config = dict(
    hidden_size=192,
    init_std_router=0.0323,
    learning_rate=0.00272,
    batch_tokens=65536,
    max_steps=4398,
)
Below are experts of layer 3 (counted from 0) of a mixture-of-experts language model. Rows are named router (the router's row for the expert), gate (a neuron's input weights, with its number), up (a neuron's input weights, with its number) and show model dimensions 0-191. Each number is 200 + 30 x the weight over its row's rms, rounded and kept within 0 to 999.
After each expert's rows: "mostly gets" lists some tokens that are sent to it at least half of the time; "comes after" lists some tokens at least twice as common just before its tokens as in all text. This comes from a sample of Wikipedia text that the model never trained on. Tokens count by the router's weight.

# expert 144
router,239,275,142,198,228,241,201,248,154,169,195,195,242,207,238,191,224,218,212,212,180,186,232,234,190,178,188,204,188,180,216,208,214,204,217,193,223,172,192,185,177,172,226,182,192,231,199,206,172,225,227,185,243,210,214,142,229,171,206,247,214,179,220,219,151,168,192,191,235,219,239,247,206,195,311,164,211,236,250,175,177,218,213,177,207,175,227,197,212,185,213,247,123,155,208,224,197,215,201,211,181,178,187,224,196,250,188,221,208,204,214,192,164,159,201,208,174,217,212,227,234,248,296,196,239,187,180,137,205,263,179,231,188,244,214,189,234,179,217,214,191,173,232,206,209,203,163,231,197,188,190,152,189,145,209,221,225,174,245,229,193,153,190,214,215,217,198,258,237,186,182,159,228,188,180,206,198,192,240,200,114,137,212,156,164,227,198,220,208,190,222,249
gate0,280,180,158,201,181,214,191,175,178,173,221,190,145,238,152,292,255,176,178,189,280,221,218,197,205,189,189,263,232,216,254,235,171,209,166,195,223,192,218,180,225,180,188,228,180,243,202,168,242,186,219,194,184,239,182,177,205,180,210,242,248,151,234,193,236,218,223,261,223,219,191,199,208,157,201,190,225,212,199,145,229,204,209,216,186,130,149,198,183,198,217,234,233,212,221,220,130,255,186,179,172,190,177,196,168,194,154,208,177,208,149,204,183,202,159,179,197,186,209,184,172,250,204,210,191,168,176,217,156,166,192,218,125,215,208,209,227,240,199,222,224,175,166,194,215,186,226,213,213,235,196,203,238,217,222,144,238,225,222,166,226,192,216,175,187,201,174,255,216,186,219,139,138,200,186,179,189,186,241,219,193,199,229,232,168,249,222,242,233,175,210,214
up0,194,180,208,220,224,204,201,205,203,246,209,170,179,201,128,224,138,244,176,257,230,146,220,192,170,239,189,175,176,190,187,191,234,166,206,203,186,187,147,191,190,193,229,234,207,241,194,185,212,167,186,163,181,211,196,235,201,226,208,244,220,180,190,128,215,246,208,177,238,179,159,233,190,234,196,218,180,185,218,221,164,193,256,196,209,222,241,192,221,225,149,226,181,247,161,200,209,179,169,148,229,281,194,162,165,249,211,188,190,222,197,212,250,190,185,237,196,261,168,245,186,202,190,223,146,223,211,205,166,144,185,241,231,241,245,249,132,206,187,166,197,228,184,190,192,194,210,200,268,166,219,203,149,227,219,178,179,185,205,137,225,191,201,201,171,153,180,205,203,176,201,235,204,220,179,178,172,216,223,249,204,164,188,201,147,167,247,201,184,159,126,202
mostly gets: " short", " North", " western", " south", " north", " slow"
comes after: " |", " the", " at", " for", " to", " with"

# expert 10
router,236,267,167,196,243,132,250,224,169,179,187,124,179,214,166,207,229,205,202,206,218,194,227,181,216,185,183,219,198,212,198,203,230,223,226,227,162,183,202,226,197,250,214,202,198,184,112,212,208,237,210,153,212,214,236,262,225,196,169,223,174,186,272,217,188,202,229,204,225,177,212,187,182,160,186,198,226,196,201,253,223,229,238,201,194,235,185,255,128,204,219,185,233,204,201,224,169,179,155,185,229,201,162,184,233,159,209,223,182,163,194,196,175,266,183,196,236,182,196,177,186,205,175,231,220,218,194,252,197,273,137,179,193,233,181,209,229,208,189,172,164,163,161,173,216,208,178,190,150,158,186,195,200,183,180,176,186,228,197,169,179,195,170,160,184,211,248,227,210,187,162,169,278,206,187,294,198,261,241,177,203,188,228,171,166,228,178,194,183,221,232,194
gate0,205,164,230,184,235,200,209,232,173,221,116,219,210,186,217,211,161,159,159,192,195,149,193,162,227,155,188,245,208,230,259,241,190,232,212,137,193,196,167,208,158,197,173,193,180,285,191,205,190,175,219,153,170,224,165,175,221,205,222,148,215,173,240,111,181,210,227,244,178,134,191,189,212,203,150,231,208,199,199,202,186,220,206,188,234,223,197,161,181,206,208,212,194,195,181,234,157,172,223,230,231,240,179,209,217,160,169,217,215,169,218,212,219,227,205,204,235,228,265,229,186,223,200,199,227,210,233,177,151,151,189,171,242,240,200,191,208,246,196,187,210,196,204,204,159,200,200,185,199,197,253,181,215,219,188,149,213,185,276,165,234,176,214,204,205,165,151,144,211,154,172,158,223,163,246,150,184,202,166,214,221,167,159,175,196,225,181,240,244,239,215,181
up0,195,187,177,222,206,236,153,207,227,188,234,166,231,229,214,236,217,231,144,251,176,147,166,213,220,238,198,262,283,258,187,193,242,180,205,205,193,217,180,192,237,205,170,164,179,212,191,199,225,201,251,160,228,176,184,220,170,198,193,176,165,141,225,173,169,229,240,182,166,176,194,191,198,169,172,213,225,188,170,215,211,204,201,186,171,197,205,260,219,158,232,215,233,191,152,249,180,214,197,184,155,221,192,188,151,183,219,275,214,163,198,190,178,238,215,220,217,222,243,252,209,202,216,215,215,229,215,192,149,205,225,196,216,243,181,194,226,156,184,214,214,187,157,185,206,220,219,266,298,168,136,204,151,229,198,126,188,189,191,166,228,191,184,207,162,203,192,219,205,247,202,206,232,227,198,204,197,171,187,211,143,196,203,141,202,198,232,209,242,244,144,182
mostly gets: " Television", " Theatre", " newspaper", " Film", " stadium", " television"
comes after: "\n", "  ", ")", " 2", " 1", " It"

# expert 34
router,222,187,175,232,195,177,219,209,191,183,278,170,209,203,211,219,163,210,150,162,177,167,205,209,234,224,146,228,155,163,185,183,209,239,178,216,213,168,246,198,162,216,252,218,145,178,204,233,189,150,243,211,207,211,181,163,223,227,179,189,248,252,249,238,213,205,191,193,209,166,174,201,172,174,224,235,175,201,204,191,234,211,190,195,182,242,196,201,166,224,121,221,245,184,226,152,182,233,176,230,213,148,160,147,240,206,196,212,160,225,195,204,209,210,166,146,236,165,131,196,150,207,204,214,242,242,225,193,238,143,216,198,206,205,200,178,176,206,220,196,235,212,163,174,202,187,226,173,157,168,229,239,184,206,146,252,190,169,252,223,162,149,257,218,218,176,191,209,185,234,242,187,241,188,214,204,198,153,262,205,187,196,206,157,193,194,206,160,240,264,210,202
gate0,190,183,222,203,186,224,183,202,178,186,194,195,199,177,205,240,195,211,113,253,244,105,177,195,164,207,152,199,191,194,264,206,146,261,154,167,222,187,166,187,194,191,218,214,168,286,184,230,173,203,244,215,206,198,215,222,269,195,204,182,310,144,249,199,167,190,236,221,216,179,189,191,180,226,190,245,228,205,207,148,218,224,223,195,179,183,228,208,219,168,206,210,215,188,194,217,160,197,215,185,216,227,184,186,218,158,179,193,220,210,218,244,213,183,193,193,233,197,201,178,142,259,227,228,160,264,183,190,174,207,204,222,204,219,222,239,194,227,205,159,208,237,184,178,150,216,184,218,214,152,205,249,215,149,185,194,248,174,250,233,221,160,263,202,197,183,199,168,230,187,225,198,189,164,163,175,159,195,223,205,233,213,203,198,270,183,203,220,208,179,198,193
up0,230,153,193,193,199,200,181,195,205,204,204,166,190,238,211,246,206,196,190,234,213,207,218,177,164,267,172,197,176,255,239,180,227,179,196,190,218,197,144,175,179,179,202,246,212,205,199,194,161,161,222,258,233,161,207,275,195,202,214,253,220,162,249,228,203,220,198,139,199,223,177,161,223,215,215,197,237,227,203,218,215,199,209,262,167,212,258,222,182,195,230,219,224,192,200,207,172,223,204,141,253,263,190,178,218,150,122,193,183,204,199,215,196,175,191,198,174,214,196,209,152,263,240,271,187,256,202,219,214,185,241,193,200,185,254,198,252,242,184,213,177,253,224,150,144,232,191,202,206,275,238,216,218,195,226,197,168,184,243,188,208,189,211,224,243,208,221,247,194,263,171,261,221,175,213,186,198,186,242,189,219,218,240,233,223,203,240,191,209,212,213,213
mostly gets: " Website", " does", " would", " spent", " hope", "At"
comes after: " |", "|", " on", " (", " —", "On"

# expert 131
router,251,204,220,185,179,217,233,133,119,193,189,192,259,191,202,208,180,204,177,236,191,194,204,230,170,194,185,170,207,198,194,181,255,170,261,173,194,209,192,238,140,170,246,194,188,205,231,234,242,228,174,183,166,226,218,158,187,179,225,222,180,222,220,209,175,236,216,243,173,194,161,180,170,169,258,164,195,211,211,197,186,242,140,198,198,225,186,208,213,152,136,205,178,190,182,216,267,196,184,181,156,186,160,233,209,135,257,175,220,198,132,221,208,204,224,159,209,183,169,172,173,206,248,194,208,200,164,177,200,234,222,178,165,194,205,199,152,186,195,225,220,220,160,212,201,196,222,237,201,161,251,155,175,173,184,194,246,220,205,257,163,216,189,209,233,212,194,193,209,161,200,215,178,189,177,191,172,234,216,193,227,217,259,215,109,178,156,147,229,161,153,167
gate0,175,146,208,181,241,229,187,214,174,186,178,169,153,183,176,190,216,171,125,220,204,189,194,156,196,232,188,187,241,254,212,207,164,203,167,192,189,183,137,241,175,216,202,222,192,234,207,251,227,172,225,232,229,227,176,139,182,230,192,186,191,223,222,148,215,219,174,221,192,209,156,196,217,247,185,191,195,187,177,178,175,232,235,265,220,164,149,121,164,149,180,215,223,169,197,172,178,207,195,198,217,206,185,207,240,206,241,205,193,205,198,229,157,227,206,223,218,182,288,185,224,256,228,215,171,196,225,228,169,197,240,242,227,220,198,206,191,200,187,174,245,187,157,154,142,157,229,254,224,197,181,195,207,226,181,137,219,159,201,176,222,191,217,219,222,166,121,185,223,175,195,183,196,223,217,167,212,210,222,205,205,154,183,140,188,154,151,228,224,244,244,177
up0,231,146,213,276,198,165,230,210,195,177,228,170,213,164,201,166,198,224,185,224,222,237,172,177,204,256,169,148,194,195,229,204,240,176,194,185,218,226,230,184,216,221,151,222,206,153,218,227,194,184,186,202,232,172,211,209,224,152,180,258,208,139,187,201,167,169,284,204,164,230,174,180,209,233,163,210,258,158,209,222,217,182,190,197,180,204,200,227,235,148,244,210,227,214,172,190,155,186,208,165,172,254,204,160,183,216,193,238,208,112,238,172,197,195,195,239,182,189,175,234,258,177,183,231,173,221,211,191,222,207,194,170,192,205,238,184,246,241,218,231,176,227,272,173,215,254,193,226,244,232,244,153,222,162,210,160,208,214,169,164,200,178,196,177,195,192,191,274,145,146,197,227,234,213,186,228,189,207,203,195,227,245,225,182,197,209,207,221,210,204,163,254
mostly gets: " federal", " un", "cest", " illust", " western", " southern"
comes after: "-", "|", " the", "W", " U", " 0"

# expert 39
router,169,224,151,206,179,155,181,177,160,195,216,233,182,217,233,197,187,168,242,241,172,197,226,192,189,192,195,191,248,162,254,234,236,219,224,222,130,206,199,194,156,200,216,136,126,211,182,151,186,178,193,160,209,217,190,194,219,202,168,141,192,142,207,181,200,223,260,236,178,227,213,217,191,206,255,228,208,123,203,259,194,250,163,220,197,184,197,168,251,175,196,189,207,246,211,214,201,220,238,195,210,138,147,176,189,197,245,215,181,219,181,193,224,243,149,271,149,216,184,240,191,180,143,231,225,227,156,225,216,240,190,206,228,237,171,186,145,217,248,193,154,171,224,209,180,187,222,221,197,202,190,169,183,181,169,235,198,228,181,147,206,209,225,165,198,222,210,192,228,187,227,226,174,235,211,256,197,168,211,226,198,213,192,204,168,200,173,162,256,195,206,151
gate0,232,215,231,181,218,209,168,209,204,142,173,193,197,184,224,203,206,206,184,174,218,129,200,223,201,204,155,180,259,232,203,184,157,223,200,167,177,157,198,191,155,184,216,240,171,231,138,228,173,201,231,188,192,191,146,175,217,179,168,172,142,160,240,175,190,211,222,239,208,198,231,187,183,205,155,251,226,186,205,171,241,232,202,235,247,142,213,213,235,170,168,224,214,197,163,261,199,168,171,223,186,192,175,241,174,195,192,199,271,186,170,245,189,230,195,175,197,207,268,219,133,186,201,200,214,242,199,143,176,191,192,250,209,211,198,226,178,218,214,163,234,232,193,172,198,185,197,169,254,197,242,163,206,170,181,177,199,197,226,180,201,200,187,251,224,194,127,196,250,102,264,193,194,148,186,212,189,230,232,239,183,154,193,180,238,223,159,186,191,216,199,216
up0,145,190,159,197,203,232,217,232,212,242,170,163,195,246,195,190,200,261,202,220,166,224,201,184,201,234,210,201,221,170,171,166,229,218,206,140,200,224,172,196,223,246,212,228,169,215,233,157,142,182,210,173,167,212,176,238,230,194,157,229,194,183,188,171,216,197,223,184,172,206,180,214,202,191,179,174,223,192,244,156,210,230,211,199,193,239,234,242,192,166,184,207,184,253,186,174,162,219,201,190,162,215,181,173,165,147,200,172,265,188,222,164,196,198,174,204,209,193,165,212,199,163,230,195,190,224,239,198,193,207,217,148,224,221,251,178,215,242,179,196,175,262,226,163,190,161,187,215,164,216,254,177,123,211,197,132,133,192,165,175,227,194,245,280,194,196,200,265,255,184,179,174,176,204,183,178,201,156,177,198,210,247,238,139,216,151,158,197,216,259,184,251
mostly gets: " Music", " Television", " cultural", " Film", " Stadium", "Music"
comes after: " the", "-", " The", " a", " World", "The"